python train.py --n_layer=9 --d_model=256 --n_experts=64 --experts_per_token=4 --d_expert=48 --d_shared_expert=192 --activation="swiglu" --moe_layers=[1, 2, 3, 4, 5, 6, 7, 8] --router_score="softmax" --normalize_top_k=false --routed_scale=1.0 --balance_loss=0.00181 --balance_bias=true --router_z_loss=0.001 --init_std_router=0.0123 --lr_router=0.000765 --vocab_size=8192 --norm="layernorm" --norm_eps=1e-05 --tie_embeddings=false --optimizer="muon_variant" --lr=0.00337 --beta1=0.95 --batch_tokens=262144 --seq_len=512 --train_tokens=822800000 --steps=3139 --dataset="wikipedia_en"
Below are experts of layer 5 (counted from 0) of a mixture-of-experts language model. Rows are named router (the router's row for the expert), down (a neuron's output weights, with its number) and show model dimensions 0-255. Each number is 50 + 10 x the weight over its row's rms, rounded and kept within 0 to 99.
Before each expert's rows: a language model's description of what the expert responds to. This comes from a sample of Wikipedia text that the model never trained on.

# expert 11
Description: Line breaks, table delimiters. Paragraph breaks, newlines and table cell pipes ending rows, sentences or infobox lines, especially in election tables and coordinate-heavy articles.
router:61 33 44 60 72 42 63 61 79 44 44 40 44 37 57 52 61 54 45 50 46 49 42 50 45 49 46 52 59 46 52 43 51 46 42 45 50 55 46 51 31 32 48 57 37 51 62 51 55 64 53 60 58 34 47 48 50 47 64 55 49 54 48 63 49 47 44 42 56 54 41 43 55 49 54 49 54 45 56 52 56 50 64 55 68 54 58 56 40 48 66 45 51 50 56 54 58 50 75 60 48 34 59 65 72 77 57 55 30 57 54 35 65 48 55 50 48 43 35 53 55 37 46 36 38 52 68 52 26 47 60 39 51 59 70 41 39 19 43 70 53 58 40 44 50 45 58 50 62 42 42 51 42 43 51 46 44 33 49 43 64 49 64 43 18 38 51 49 49 44 49 60 37 51 51 50 39 68 58 47 53 57 55 75 53 60 41 67 50 64 31 56 39 48 63 53 47 52 41 66 49 54 59 51 52 52 45 56 38 46 59 51 25 47 64 38 34 58 51 61 47 48 45 36 76 40 45 72 56 49 46 45 28 66 59 46 61 47 49 49 50 51 49 45 51 36 59 41 49 41 48 57 48 43 57 50
down0:48 63 73 56 50 61 57 69 48 61 57 50 50 56 65 46 49 57 58 54 35 67 45 25 66 46 66 53 58 63 48 34 58 52 40 50 57 40 33 54 54 44 46 52 66 55 38 46 40 58 48 58 55 40 44 46 47 69 51 63 61 53 25 49 34 57 42 53 56 49 41 72 43 47 52 56 49 42 51 40 42 34 47 43 42 34 57 35 56 57 73 35 57 46 47 54 53 52 31 52 46 45 48 44 42 44 55 51 48 45 44 53 50 65 53 37 61 61 52 43 51 51 50 57 48 47 35 55 65 40 54 36 29 56 63 54 39 68 31 36 61 71 53 63 51 60 37 64 60 65 59 43 46 40 49 46 57 47 62 44 41 43 56 54 49 55 54 40 50 41 42 52 61 68 66 53 56 64 58 50 53 22 52 40 26 45 55 43 59 50 46 53 45 39 43 46 45 59 48 63 46 46 43 58 48 48 48 42 31 46 60 59 41 26 57 58 51 64 41 48 53 41 39 52 29 39 54 62 42 53 44 49 48 55 55 65 53 44 53 52 30 51 59 30 60 42 29 42 40 74 63 44 51 43 39 61
down1:56 55 45 51 51 49 30 43 61 60 22 59 39 53 68 26 53 49 56 47 33 50 70 54 52 37 54 55 67 54 78 41 37 23 44 39 53 66 46 44 70 47 47 52 39 48 56 58 57 43 49 55 62 46 42 59 42 38 48 55 33 42 50 57 54 58 30 66 61 36 34 51 57 53 56 54 62 45 55 56 37 50 50 55 50 42 44 46 58 57 69 39 33 55 34 65 39 26 57 46 62 39 50 56 42 40 56 59 45 57 57 49 62 43 41 63 49 47 57 60 48 58 58 42 63 61 48 51 49 41 52 58 42 47 45 44 42 31 40 48 42 53 56 44 64 68 50 39 46 55 50 52 48 60 59 49 33 54 52 49 41 46 38 36 39 63 51 35 37 60 49 40 73 58 57 57 40 55 38 41 73 52 47 48 48 43 38 68 54 32 55 41 41 40 48 47 54 41 53 56 45 49 51 47 69 51 47 53 55 49 56 50 62 74 53 49 37 61 42 49 55 57 38 70 50 32 40 38 64 40 30 48 46 61 35 54 64 59 49 60 57 58 43 30 49 63 51 63 56 44 57 50 59 49 58 59
down2:44 43 52 56 59 62 47 56 58 58 43 54 55 52 60 44 41 58 44 37 49 43 60 56 50 46 56 29 50 54 39 59 38 54 42 63 48 47 45 40 43 65 47 48 45 55 49 36 49 26 51 53 44 71 48 53 58 57 59 42 37 57 58 36 47 46 57 50 74 40 55 51 56 52 59 32 46 48 35 46 41 51 58 49 40 57 45 40 64 66 46 47 42 37 54 58 49 54 52 66 57 61 31 61 51 42 51 54 56 77 42 52 44 50 45 62 49 55 66 58 54 54 47 73 49 69 62 46 36 44 70 70 63 56 49 46 68 39 43 53 45 50 46 52 46 37 33 54 50 52 56 19 57 47 34 62 49 53 61 31 48 46 71 42 37 38 64 44 40 61 44 59 46 56 55 58 68 39 54 41 35 42 31 47 62 49 51 39 52 62 33 59 33 31 50 54 70 51 54 55 50 51 44 42 42 28 32 54 61 49 49 43 54 40 49 40 56 60 53 42 53 57 58 37 58 55 36 56 27 45 46 41 75 40 43 53 62 38 52 59 54 57 53 63 38 50 58 32 45 51 63 37 64 36 59 55
down3:38 71 32 48 33 42 48 50 48 31 65 39 48 49 70 50 53 44 58 51 60 49 60 43 36 44 47 62 42 39 39 59 62 65 46 56 44 59 50 31 48 51 75 47 32 55 43 62 58 55 45 48 45 44 52 62 55 48 58 52 32 43 50 51 48 55 58 51 49 48 40 31 57 41 49 59 54 59 45 46 39 31 47 49 48 30 37 50 47 54 54 42 58 65 48 47 44 55 66 58 48 67 64 35 66 62 41 46 59 59 54 58 48 56 68 60 71 47 59 50 45 44 55 59 47 62 45 64 42 57 49 49 44 39 52 57 58 42 43 50 31 66 66 38 30 48 43 42 52 57 62 42 62 40 43 47 36 50 38 46 45 30 55 62 47 79 69 70 34 58 49 32 56 40 43 50 56 38 49 54 53 68 46 63 30 51 59 50 60 54 40 60 50 47 50 47 27 60 54 57 53 64 51 50 47 46 38 39 63 52 35 59 53 58 42 56 49 55 51 51 53 32 53 60 39 42 39 67 60 52 42 59 32 41 54 41 66 57 66 48 41 48 65 48 31 43 36 54 42 57 37 47 58 55 30 51
down4:68 44 33 50 49 55 49 32 54 71 56 52 44 46 42 60 64 43 57 44 60 44 48 33 34 52 45 54 50 65 55 51 50 39 61 58 45 44 43 55 41 66 38 60 57 50 49 54 31 45 40 43 58 59 32 54 44 60 38 54 44 50 57 60 84 43 68 54 55 50 52 33 53 53 52 57 68 45 43 55 42 44 43 47 51 67 42 57 52 50 68 45 44 55 36 50 39 60 43 79 51 62 64 61 42 50 55 63 61 59 54 48 56 38 43 52 42 41 44 46 56 55 44 56 43 37 48 43 47 52 41 37 67 39 47 43 43 56 39 54 50 48 41 52 58 31 61 58 49 55 48 71 51 51 39 40 47 35 51 35 58 61 79 46 35 58 58 43 46 39 24 50 36 33 64 52 52 48 57 42 56 47 55 68 45 50 44 56 40 45 55 45 62 71 58 59 43 41 67 35 53 44 61 56 38 58 47 49 39 46 68 45 35 47 51 44 59 45 63 49 62 43 56 48 33 47 34 54 63 44 46 51 67 64 37 65 65 47 47 41 39 56 70 38 50 56 55 37 41 51 34 37 51 27 37 49
down5:49 48 52 50 48 52 56 42 64 42 63 53 49 59 64 49 52 58 32 42 59 64 43 52 44 42 44 38 50 66 51 45 43 57 49 54 53 72 59 64 52 43 43 37 47 52 43 40 54 57 39 39 56 49 73 62 38 48 47 58 48 55 45 43 62 43 57 43 67 45 52 61 49 38 72 33 58 56 44 57 50 61 58 49 46 46 46 48 50 73 48 45 49 66 51 49 45 58 34 34 50 47 53 55 46 49 20 36 62 53 48 46 52 42 58 50 50 61 47 41 45 38 64 45 57 51 56 47 56 40 44 41 61 35 39 54 69 47 44 58 64 41 41 50 43 61 49 43 40 38 44 63 42 52 74 56 33 57 73 30 51 48 69 37 64 58 46 63 55 38 61 59 64 57 69 38 35 41 47 46 51 42 52 46 43 59 61 62 54 54 53 43 65 63 66 45 41 63 51 58 46 28 36 46 54 67 50 51 57 52 53 52 27 58 45 36 45 44 39 43 47 61 66 61 39 38 41 59 30 60 31 48 46 46 51 49 47 39 56 39 60 64 33 61 55 30 33 36 31 60 50 57 27 60 57 41
down6:52 55 52 69 46 38 49 55 43 63 41 32 38 68 68 34 47 59 53 48 55 50 50 59 54 35 31 55 63 51 40 42 60 38 43 55 63 46 53 51 68 45 50 69 68 57 49 57 49 56 57 48 59 35 47 57 44 72 45 58 46 53 55 73 60 55 39 58 56 33 59 45 25 43 53 51 39 69 42 63 43 39 45 68 58 26 40 59 30 46 61 49 50 61 67 58 65 56 58 56 49 44 48 58 52 64 52 68 55 54 41 37 57 40 49 47 61 44 65 37 30 52 54 50 50 29 43 35 51 59 41 56 47 45 64 53 68 53 51 63 61 49 41 32 56 33 50 41 45 46 42 37 37 45 55 46 38 51 55 55 65 56 50 48 53 46 59 53 53 51 56 66 32 42 31 45 55 41 41 48 62 45 44 58 58 54 49 43 47 56 46 25 27 37 51 45 48 40 47 46 60 70 54 40 44 49 50 60 46 38 52 58 47 27 53 44 49 43 61 59 52 60 46 57 44 47 60 41 33 69 52 68 32 49 67 40 37 40 53 49 51 62 57 47 33 49 44 59 48 42 65 56 54 47 49 44
down7:48 39 27 58 45 38 49 48 59 57 48 44 60 35 60 40 48 44 55 48 61 51 51 54 52 48 73 61 56 51 55 55 43 47 50 34 61 35 60 47 54 50 55 67 67 36 64 57 47 68 56 54 44 45 52 41 57 52 62 49 41 45 55 43 38 51 40 47 59 67 64 40 37 38 43 63 54 48 59 52 54 47 70 41 51 64 51 43 37 59 33 41 39 46 44 29 38 43 35 69 36 53 52 43 44 40 54 16 57 45 48 51 52 53 50 32 39 51 57 42 57 56 45 52 38 61 66 48 58 41 55 43 45 51 50 60 64 45 42 38 52 58 52 54 49 48 60 60 49 39 66 30 71 58 49 70 32 58 55 59 59 50 64 35 49 55 53 57 62 40 60 65 50 72 47 63 47 48 41 45 61 59 46 43 33 70 47 43 52 35 54 32 41 37 61 69 51 33 47 53 51 51 64 53 35 41 45 63 69 50 55 50 52 40 47 79 46 40 50 57 60 37 49 66 31 46 55 40 45 56 34 31 43 54 62 58 45 44 48 48 57 43 58 62 58 53 56 38 48 50 33 42 44 59 47 53

# expert 60
Description: Separators and sentence ends. Table pipes, list hyphens, headings and full stops ending sentences or lines, as in Title | Role, - Rate of fire.
router:52 30 50 55 73 56 48 59 61 41 42 45 61 46 46 57 65 54 36 53 36 33 32 53 62 49 69 53 57 36 63 45 47 56 43 44 66 63 52 51 22 31 51 67 51 38 61 66 52 48 58 55 49 40 56 40 39 49 50 58 44 47 47 54 52 43 38 50 48 53 43 40 50 48 51 65 48 48 56 45 48 56 50 60 49 54 62 45 38 55 58 39 54 40 30 66 57 53 63 59 40 53 54 65 70 53 48 64 51 67 50 43 65 34 48 50 44 56 41 59 71 52 54 37 34 60 56 31 41 43 47 55 47 49 56 50 37 26 51 69 40 66 51 59 49 50 59 42 57 47 63 65 42 42 49 50 46 58 52 41 69 43 63 45 25 46 40 43 48 49 46 59 39 59 56 36 45 67 53 38 46 52 61 60 59 53 47 49 47 59 48 63 51 36 63 46 50 42 42 66 66 56 54 49 53 45 49 51 34 45 64 54 31 35 53 33 52 60 45 53 53 60 42 37 74 41 44 64 58 46 36 51 29 60 67 42 59 49 46 31 60 45 50 51 42 47 62 48 64 44 48 73 26 41 53 46
down1:64 35 57 49 45 61 63 49 60 69 55 60 61 55 53 50 46 61 40 33 31 44 56 58 37 47 57 59 47 49 56 44 55 60 53 35 56 45 54 44 48 49 31 59 49 44 50 43 52 30 49 41 46 55 39 40 50 39 37 44 53 53 22 30 52 61 37 45 31 56 56 43 38 57 56 56 60 45 53 64 66 60 56 60 55 33 38 46 50 62 50 38 49 59 52 58 41 50 58 43 61 51 47 40 42 40 58 57 58 33 46 66 65 43 44 51 39 55 30 54 55 93 43 54 48 44 51 56 58 60 58 63 49 43 45 64 49 64 64 60 45 38 59 45 51 71 49 61 46 46 65 43 36 54 59 47 57 73 46 53 58 50 43 30 39 50 30 27 47 51 55 47 60 45 58 47 31 49 46 48 60 43 53 42 50 62 51 50 41 45 65 54 29 56 44 77 35 44 45 58 50 51 44 60 53 40 64 50 61 53 42 68 58 49 49 30 46 56 43 63 54 48 54 36 53 39 60 44 51 58 52 32 48 54 59 44 68 56 42 37 56 59 59 50 45 56 31 49 64 43 63 57 44 40 52 45
down2:65 55 42 47 41 46 46 49 50 61 77 62 57 36 39 52 65 46 25 60 51 38 32 34 35 69 42 52 67 53 41 37 69 50 54 60 54 46 52 55 44 36 38 40 45 30 56 63 60 43 31 56 38 57 55 45 46 32 43 66 38 48 58 43 42 39 71 40 36 40 40 40 66 51 66 49 70 58 47 48 52 48 56 36 58 46 60 49 49 50 54 65 49 55 55 34 47 62 46 50 62 58 60 43 43 46 44 27 70 54 48 57 57 61 47 53 49 19 50 38 57 47 59 47 50 50 40 67 51 55 65 54 50 50 54 46 40 37 59 48 53 50 45 44 48 60 46 62 39 40 44 62 55 55 43 36 58 63 64 52 66 63 51 67 63 64 47 48 40 49 72 44 45 44 39 49 60 41 57 37 52 53 48 34 50 54 26 36 43 51 51 57 61 44 38 49 59 52 58 41 37 45 54 47 37 49 65 53 52 55 44 34 66 50 41 63 65 50 53 38 64 36 60 46 53 45 52 51 49 42 54 38 51 55 40 33 73 56 59 46 49 31 41 61 53 63 53 43 63 54 55 51 50 37 57 51
down3:41 44 51 52 61 53 26 52 61 56 44 55 67 62 44 63 42 59 49 42 37 39 55 36 43 27 71 46 53 45 58 65 78 53 63 52 52 51 61 49 40 57 49 57 37 49 49 33 55 56 50 45 53 48 55 42 39 46 53 26 36 55 59 61 42 47 54 60 33 36 38 42 47 41 50 31 53 50 43 45 68 38 56 55 52 52 47 39 48 52 39 49 60 40 34 44 59 44 35 51 33 39 70 57 53 26 60 45 58 58 32 52 45 46 62 45 55 52 62 45 44 40 50 64 58 31 55 56 62 57 41 54 56 56 44 65 62 53 37 51 67 58 56 44 64 49 36 47 45 49 44 39 52 38 51 40 55 48 45 37 45 48 44 51 41 48 65 58 55 52 66 55 56 47 58 66 49 38 56 52 50 32 55 50 51 58 48 67 71 39 42 53 48 60 70 47 57 70 56 38 39 37 60 51 51 59 35 45 58 77 45 55 72 45 50 52 41 50 60 45 49 59 55 64 44 32 48 62 41 57 54 39 73 31 50 58 48 49 48 61 55 40 35 51 60 43 45 71 39 41 51 54 29 38 43 54
down4:58 61 29 54 54 56 53 54 59 55 55 55 53 40 44 64 62 54 56 60 48 32 49 60 54 35 46 50 48 48 63 51 70 50 58 47 25 59 58 65 51 47 50 50 47 53 60 55 50 71 40 50 51 47 43 43 59 58 52 52 43 52 53 52 61 29 38 32 66 58 41 59 49 59 43 59 58 37 58 65 61 60 47 59 59 55 45 71 59 49 35 51 37 53 38 57 56 52 40 60 44 48 33 55 64 60 71 37 44 55 54 50 55 44 55 45 45 45 31 46 48 57 60 43 35 36 57 56 65 53 45 59 30 61 40 57 50 55 58 43 53 70 46 46 47 34 47 34 55 56 34 41 52 40 47 64 42 63 65 55 48 45 67 52 50 47 48 64 31 46 40 36 48 52 35 53 60 54 36 57 50 40 51 42 43 45 67 50 45 31 52 36 46 55 43 30 52 25 63 70 35 52 42 38 29 48 47 30 49 74 63 53 60 47 43 48 52 52 63 52 66 46 47 63 57 31 43 38 48 50 46 30 39 63 48 67 49 63 52 47 24 60 60 43 46 43 39 48 47 54 47 34 42 51 41 57
down5:35 48 65 44 42 52 59 61 62 41 54 35 42 52 70 42 47 66 44 46 48 40 70 47 55 47 45 47 59 48 39 49 71 38 44 60 65 56 55 50 56 58 58 51 57 53 53 55 52 54 50 42 51 48 21 20 43 53 65 48 47 44 36 56 52 44 54 39 42 38 36 63 47 54 42 32 59 51 49 55 61 56 53 41 50 67 53 34 48 62 65 39 20 33 54 50 45 61 37 41 66 47 48 62 48 54 49 59 65 51 43 49 51 39 44 52 64 46 63 53 61 51 66 42 38 80 51 44 32 54 47 46 34 42 40 54 48 62 41 47 43 60 38 56 54 46 49 50 57 47 36 65 61 56 29 55 61 43 56 62 51 73 72 51 41 35 37 36 60 65 39 57 57 62 61 46 40 35 59 53 40 52 49 61 67 60 42 54 47 51 40 55 44 50 58 52 35 54 50 50 36 55 46 48 40 47 50 59 56 46 74 46 68 64 43 45 43 30 49 61 47 38 69 54 51 52 37 39 63 66 53 47 52 54 36 40 38 60 51 49 65 45 59 43 53 39 43 54 56 59 43 48 43 33 52 52
down6:65 47 44 39 61 49 53 35 35 42 73 61 48 54 51 53 51 46 41 61 70 63 56 56 49 48 28 53 55 36 61 53 41 52 56 46 63 55 44 54 48 49 58 40 56 43 30 37 49 42 45 64 56 67 57 56 56 48 48 52 53 48 48 62 41 51 53 52 37 60 47 61 48 49 42 53 44 44 43 47 62 66 44 59 37 35 52 62 61 57 50 40 47 64 54 46 44 58 35 44 50 46 45 42 31 68 63 45 33 63 54 64 65 64 65 53 48 65 48 49 50 43 37 47 34 78 43 60 63 61 51 35 47 64 44 60 57 47 27 51 29 33 43 49 36 64 48 38 42 65 42 52 57 42 37 53 64 45 55 56 49 60 43 50 41 66 46 55 45 40 59 42 56 60 73 61 51 66 56 57 29 39 58 41 42 40 58 67 49 41 52 54 67 40 61 45 49 57 53 47 41 52 64 41 53 39 50 34 46 47 30 60 53 54 50 50 44 36 54 61 58 52 50 52 45 40 52 49 36 37 45 28 65 63 48 21 49 58 46 72 64 44 43 36 46 35 37 61 55 45 56 52 57 46 36 41
down7:53 47 50 47 34 35 44 41 64 24 64 52 38 42 55 62 49 52 55 40 42 62 24 47 41 56 52 66 37 50 40 52 60 56 23 41 55 35 44 64 49 73 49 62 52 46 47 50 68 54 64 64 44 68 67 72 49 43 37 58 46 36 47 32 56 48 64 63 50 74 51 60 49 38 46 43 53 35 58 54 52 52 59 29 61 62 41 50 51 46 40 51 36 42 48 45 46 52 39 55 55 34 47 50 39 80 76 57 65 63 41 47 58 45 57 54 46 58 68 54 63 58 57 51 70 64 58 54 40 54 47 47 47 38 50 44 49 36 40 43 57 53 61 37 66 50 61 60 38 50 69 47 59 43 44 64 42 45 45 57 29 52 45 56 42 51 49 47 54 51 47 47 62 51 50 44 41 49 56 21 51 53 41 60 31 41 41 56 46 46 56 60 46 59 57 42 54 49 46 39 48 58 41 55 54 59 44 49 67 59 45 51 46 39 45 52 40 60 55 60 53 47 34 52 62 52 55 33 41 61 54 50 48 63 33 49 41 66 56 48 36 39 40 65 51 56 42 50 60 41 33 49 49 57 49 37
down8:51 57 44 39 38 40 67 40 54 55 49 64 53 43 56 71 64 52 55 40 34 60 48 29 52 44 50 52 57 53 48 55 44 58 39 41 38 53 46 55 42 55 56 66 17 50 68 50 44 35 44 65 38 41 31 55 49 31 50 38 47 28 66 51 41 52 32 50 50 64 46 62 56 48 39 79 55 54 53 53 39 39 58 49 50 46 56 51 49 71 57 41 35 47 54 41 46 37 57 51 53 47 54 49 47 52 45 56 37 57 61 61 53 58 71 60 33 40 39 51 69 54 66 37 45 53 52 37 44 58 45 54 36 58 48 31 51 48 37 45 54 53 41 54 75 40 46 43 61 37 64 57 33 50 50 53 60 38 68 43 47 61 38 49 53 48 53 64 55 56 60 46 38 58 58 67 53 42 56 35 66 48 39 45 50 57 38 52 50 45 60 48 44 56 43 72 48 65 34 61 46 41 50 59 63 49 48 48 42 51 63 60 31 61 50 48 62 45 49 50 29 61 55 57 35 47 42 46 59 49 37 51 66 71 46 51 50 52 20 60 37 51 46 42 54 47 57 39 52 49 61 42 57 66 59 59

# expert 58
Description: Line breaks and headings. Line breaks, section marks like == and ===, closing quotes and parentheses ending list items, titles or paragraphs.
router:64 34 54 62 64 56 51 69 61 47 23 47 44 36 39 49 51 45 23 49 31 47 22 49 54 53 55 34 56 51 50 41 48 46 47 38 58 68 41 48 41 37 60 59 52 31 49 46 53 50 63 61 43 40 66 49 52 49 52 55 52 52 55 44 57 40 48 43 42 31 51 52 55 39 53 65 62 44 60 45 65 58 58 55 57 59 66 57 33 55 42 43 52 26 45 62 61 57 67 52 42 41 52 70 46 46 61 55 41 55 51 56 49 45 63 57 55 51 39 60 53 45 46 38 32 61 60 29 34 62 64 60 45 61 43 44 38 41 40 55 34 52 48 58 43 58 51 46 46 49 70 67 36 51 46 47 54 50 63 49 67 43 61 43 32 32 60 48 54 43 47 60 40 55 54 49 40 50 56 41 30 47 69 50 64 54 41 59 59 52 42 59 49 44 68 54 34 37 41 58 56 49 50 45 55 37 55 42 26 58 63 46 40 51 65 45 47 69 44 60 52 49 47 50 53 50 50 64 56 43 45 27 31 57 49 30 58 62 50 35 62 55 50 58 54 46 69 45 53 39 54 57 41 38 58 41
down3:39 45 49 60 41 52 52 58 47 50 59 43 51 53 64 61 43 45 69 43 56 52 57 37 58 41 50 68 48 37 38 38 62 56 49 73 51 45 61 51 42 39 58 53 47 33 55 47 56 69 63 57 54 46 60 57 50 52 40 51 61 64 41 47 50 48 55 57 47 54 44 29 46 59 49 55 33 48 45 43 48 41 62 49 41 48 49 61 62 41 44 47 55 44 41 50 51 59 54 56 51 62 52 53 53 38 42 57 57 76 51 36 41 48 61 39 36 55 50 51 32 49 44 41 52 66 37 54 65 44 48 37 35 41 52 63 52 47 46 63 60 40 44 44 62 45 72 65 50 42 64 52 65 55 64 53 62 41 40 51 41 65 70 60 52 45 53 35 49 43 63 64 53 38 51 38 17 56 59 44 60 70 48 39 36 56 58 52 69 35 49 50 55 39 62 55 41 18 64 63 52 71 48 47 53 48 56 54 62 61 39 51 46 47 48 44 42 42 52 56 72 63 49 31 42 55 48 48 44 40 38 48 32 52 36 54 41 38 60 58 39 51 36 46 41 54 49 38 60 35 58 60 37 29 59 27
down4:70 38 51 66 58 38 53 55 43 63 44 56 61 67 64 45 53 48 56 48 51 56 47 61 47 56 52 68 47 56 52 21 52 69 46 33 56 53 46 68 58 40 55 35 34 55 50 48 36 49 55 49 65 57 65 64 34 36 56 59 49 41 53 45 47 58 48 40 74 33 55 48 63 67 44 61 34 68 59 49 51 42 51 38 45 35 46 42 39 59 51 45 42 59 59 67 38 46 48 62 33 52 61 47 46 64 49 53 61 29 48 48 36 48 65 49 49 55 38 52 57 55 53 39 60 48 35 53 55 63 47 49 54 27 52 34 48 57 47 40 45 52 58 48 55 33 54 41 59 65 59 50 59 59 47 49 57 42 55 56 53 48 33 55 59 44 47 40 45 53 49 46 44 48 57 61 35 48 64 63 36 46 51 46 40 53 55 32 52 55 54 62 55 71 39 41 55 35 45 41 56 55 43 65 27 41 49 65 32 47 55 55 39 53 36 30 37 64 40 33 44 51 39 72 62 37 50 58 22 56 49 65 44 51 42 28 61 53 53 58 54 50 41 54 67 50 55 44 66 46 42 50 54 57 51 39
down5:55 53 47 63 42 59 46 40 47 37 40 45 52 63 66 55 80 26 39 36 50 60 47 42 49 67 39 52 45 63 42 47 54 54 50 69 48 42 58 55 62 41 47 50 57 53 63 58 57 59 43 48 42 56 47 43 61 31 68 46 47 64 65 52 58 30 41 60 70 41 48 53 41 50 52 35 52 37 49 56 42 43 50 42 46 66 55 63 59 54 45 50 35 31 65 52 52 49 51 38 43 51 63 66 17 42 60 52 51 43 33 46 56 42 52 61 44 63 48 49 48 55 38 43 48 56 52 46 55 64 52 61 50 48 59 61 47 54 63 38 41 54 45 47 56 62 21 56 47 62 50 41 37 44 56 51 55 59 50 39 52 50 47 45 47 45 53 47 47 38 34 11 43 58 37 35 47 47 47 40 58 52 40 33 52 54 56 51 41 19 58 55 49 52 49 58 44 51 41 44 38 46 38 47 42 52 39 47 56 71 42 60 64 53 48 38 68 47 49 46 48 61 63 38 55 53 39 46 48 50 65 50 59 63 63 51 59 51 50 54 25 61 48 58 52 67 48 42 63 45 47 67 57 43 70 66
down6:66 18 62 54 36 44 55 45 45 44 56 42 45 51 28 51 51 57 47 49 53 64 54 63 54 54 56 38 50 53 67 34 45 52 63 66 46 47 44 57 26 45 46 31 41 48 31 58 48 59 51 77 49 46 42 39 72 47 61 44 42 60 45 53 48 41 32 50 44 55 48 68 61 46 62 37 52 70 47 45 59 50 43 47 56 70 63 55 33 61 37 46 53 32 54 45 61 42 45 72 51 57 55 60 62 56 51 49 57 57 41 58 49 64 29 47 62 51 51 48 58 66 51 50 48 59 58 36 45 59 56 49 64 49 54 48 44 58 42 49 61 52 60 57 50 44 59 60 49 48 67 60 50 50 52 61 42 46 41 45 53 56 59 29 35 45 49 47 53 43 52 61 46 44 24 39 42 51 75 49 52 37 51 56 48 58 32 43 39 51 53 56 51 60 40 40 54 67 71 45 47 31 42 40 51 41 39 47 43 62 39 33 53 43 42 41 57 48 39 64 54 56 51 39 48 42 49 41 52 43 46 37 53 43 70 51 65 53 59 51 48 46 74 59 57 64 44 29 38 52 48 50 30 32 60 51
down7:48 49 44 47 60 50 57 58 35 43 53 52 47 36 50 38 59 42 75 60 58 42 54 48 73 46 47 45 55 47 45 54 45 28 54 48 47 52 54 65 63 34 58 47 45 50 41 44 60 55 67 29 53 43 57 70 47 48 45 53 56 47 41 55 60 53 59 50 54 57 47 55 59 39 27 47 42 65 19 36 56 53 35 62 42 49 45 37 52 59 36 53 55 52 41 41 54 43 63 66 42 41 57 69 51 62 39 45 61 53 52 31 49 64 61 36 49 26 50 43 66 52 46 42 54 30 46 39 57 52 46 48 57 71 55 44 34 41 54 40 45 52 74 44 53 45 41 50 44 50 55 29 44 48 58 41 58 64 41 50 34 44 44 50 52 47 40 56 52 43 66 56 43 57 63 33 40 77 54 51 76 46 55 40 53 49 51 47 75 49 47 62 61 60 46 35 59 48 44 66 42 36 60 51 53 47 33 41 49 46 44 45 51 49 41 43 68 58 59 41 24 59 69 48 59 38 36 59 56 41 63 59 55 61 42 48 57 42 55 58 31 47 50 47 48 55 33 55 39 58 56 54 58 61 59 52
down8:58 53 55 47 54 46 48 50 40 25 55 48 49 80 47 68 37 51 56 56 47 26 53 56 60 55 44 47 50 51 46 45 55 54 24 54 67 35 36 71 54 58 47 51 56 51 60 49 51 48 40 39 42 58 53 53 59 66 43 51 51 47 51 52 55 39 49 68 41 44 44 29 36 58 48 52 52 45 44 52 39 62 67 62 49 52 52 51 49 74 57 31 55 67 45 47 36 69 68 52 47 40 54 51 52 51 47 59 54 46 48 32 51 51 61 48 71 54 42 59 56 48 53 66 46 53 46 57 49 62 46 55 40 63 65 69 67 61 50 51 45 58 58 50 40 48 44 47 46 57 56 41 34 36 48 51 76 25 39 39 36 57 39 53 31 56 37 62 55 50 50 41 48 50 47 52 43 52 49 44 58 35 56 66 42 41 41 29 49 47 45 51 42 56 44 50 21 54 59 53 49 41 54 59 49 38 46 49 45 46 78 62 53 51 44 69 51 60 46 66 59 53 38 48 48 40 39 52 24 50 38 65 68 37 49 61 53 55 43 48 49 50 56 53 56 53 52 43 33 51 53 76 54 37 43 36
down9:54 51 40 46 39 60 45 52 55 45 57 68 41 44 39 56 55 57 44 50 43 51 43 54 52 49 36 67 51 52 53 40 44 35 24 56 50 58 40 66 63 61 61 55 63 53 50 52 55 62 50 52 58 50 44 51 28 51 57 70 58 66 50 54 45 52 41 40 43 43 53 47 31 36 38 54 72 44 57 46 40 62 58 46 45 60 63 51 52 51 69 52 56 33 44 52 45 51 47 46 34 45 47 71 42 39 49 40 53 50 44 41 23 46 41 43 51 17 43 57 58 39 55 63 81 49 57 69 61 48 44 41 37 51 54 45 45 50 60 33 49 37 39 57 52 40 58 20 57 42 54 68 57 57 59 45 46 47 63 56 42 64 59 36 62 45 46 67 49 37 57 32 58 49 53 64 48 71 43 32 42 35 48 45 41 57 50 44 54 49 40 66 53 50 68 45 67 56 46 55 48 37 40 54 53 69 74 33 40 46 43 41 45 53 67 55 46 52 53 48 55 62 67 41 54 46 57 53 52 38 53 44 55 49 54 60 45 28 46 59 55 47 37 56 57 60 53 48 64 43 58 48 53 47 39 51
down10:52 48 65 52 59 53 46 32 65 43 46 69 38 61 39 32 52 86 63 47 47 61 61 38 67 32 57 46 44 45 46 53 50 38 57 46 45 57 57 58 42 35 62 59 54 48 41 32 52 41 56 52 41 56 67 50 57 56 36 72 50 47 58 56 69 41 49 53 47 46 43 43 56 42 32 68 54 64 57 42 36 40 38 30 50 64 54 43 49 64 56 35 46 48 46 35 71 64 55 38 58 42 48 38 51 43 65 43 51 48 37 57 64 52 45 58 48 45 37 42 57 52 58 36 62 57 48 56 58 42 51 41 49 55 49 37 62 65 44 52 62 47 57 59 46 51 32 51 40 57 41 55 49 57 34 58 63 37 51 36 62 36 49 33 49 47 63 54 46 49 39 57 41 49 35 32 57 47 49 59 59 53 51 47 48 53 56 62 34 40 64 38 36 65 57 44 64 44 50 56 52 65 58 45 33 46 41 44 62 51 48 56 23 66 63 44 57 58 59 55 39 48 51 57 50 33 49 30 50 46 49 60 41 39 50 39 39 73 37 59 35 53 44 55 51 42 66 40 61 49 41 46 57 60 44 63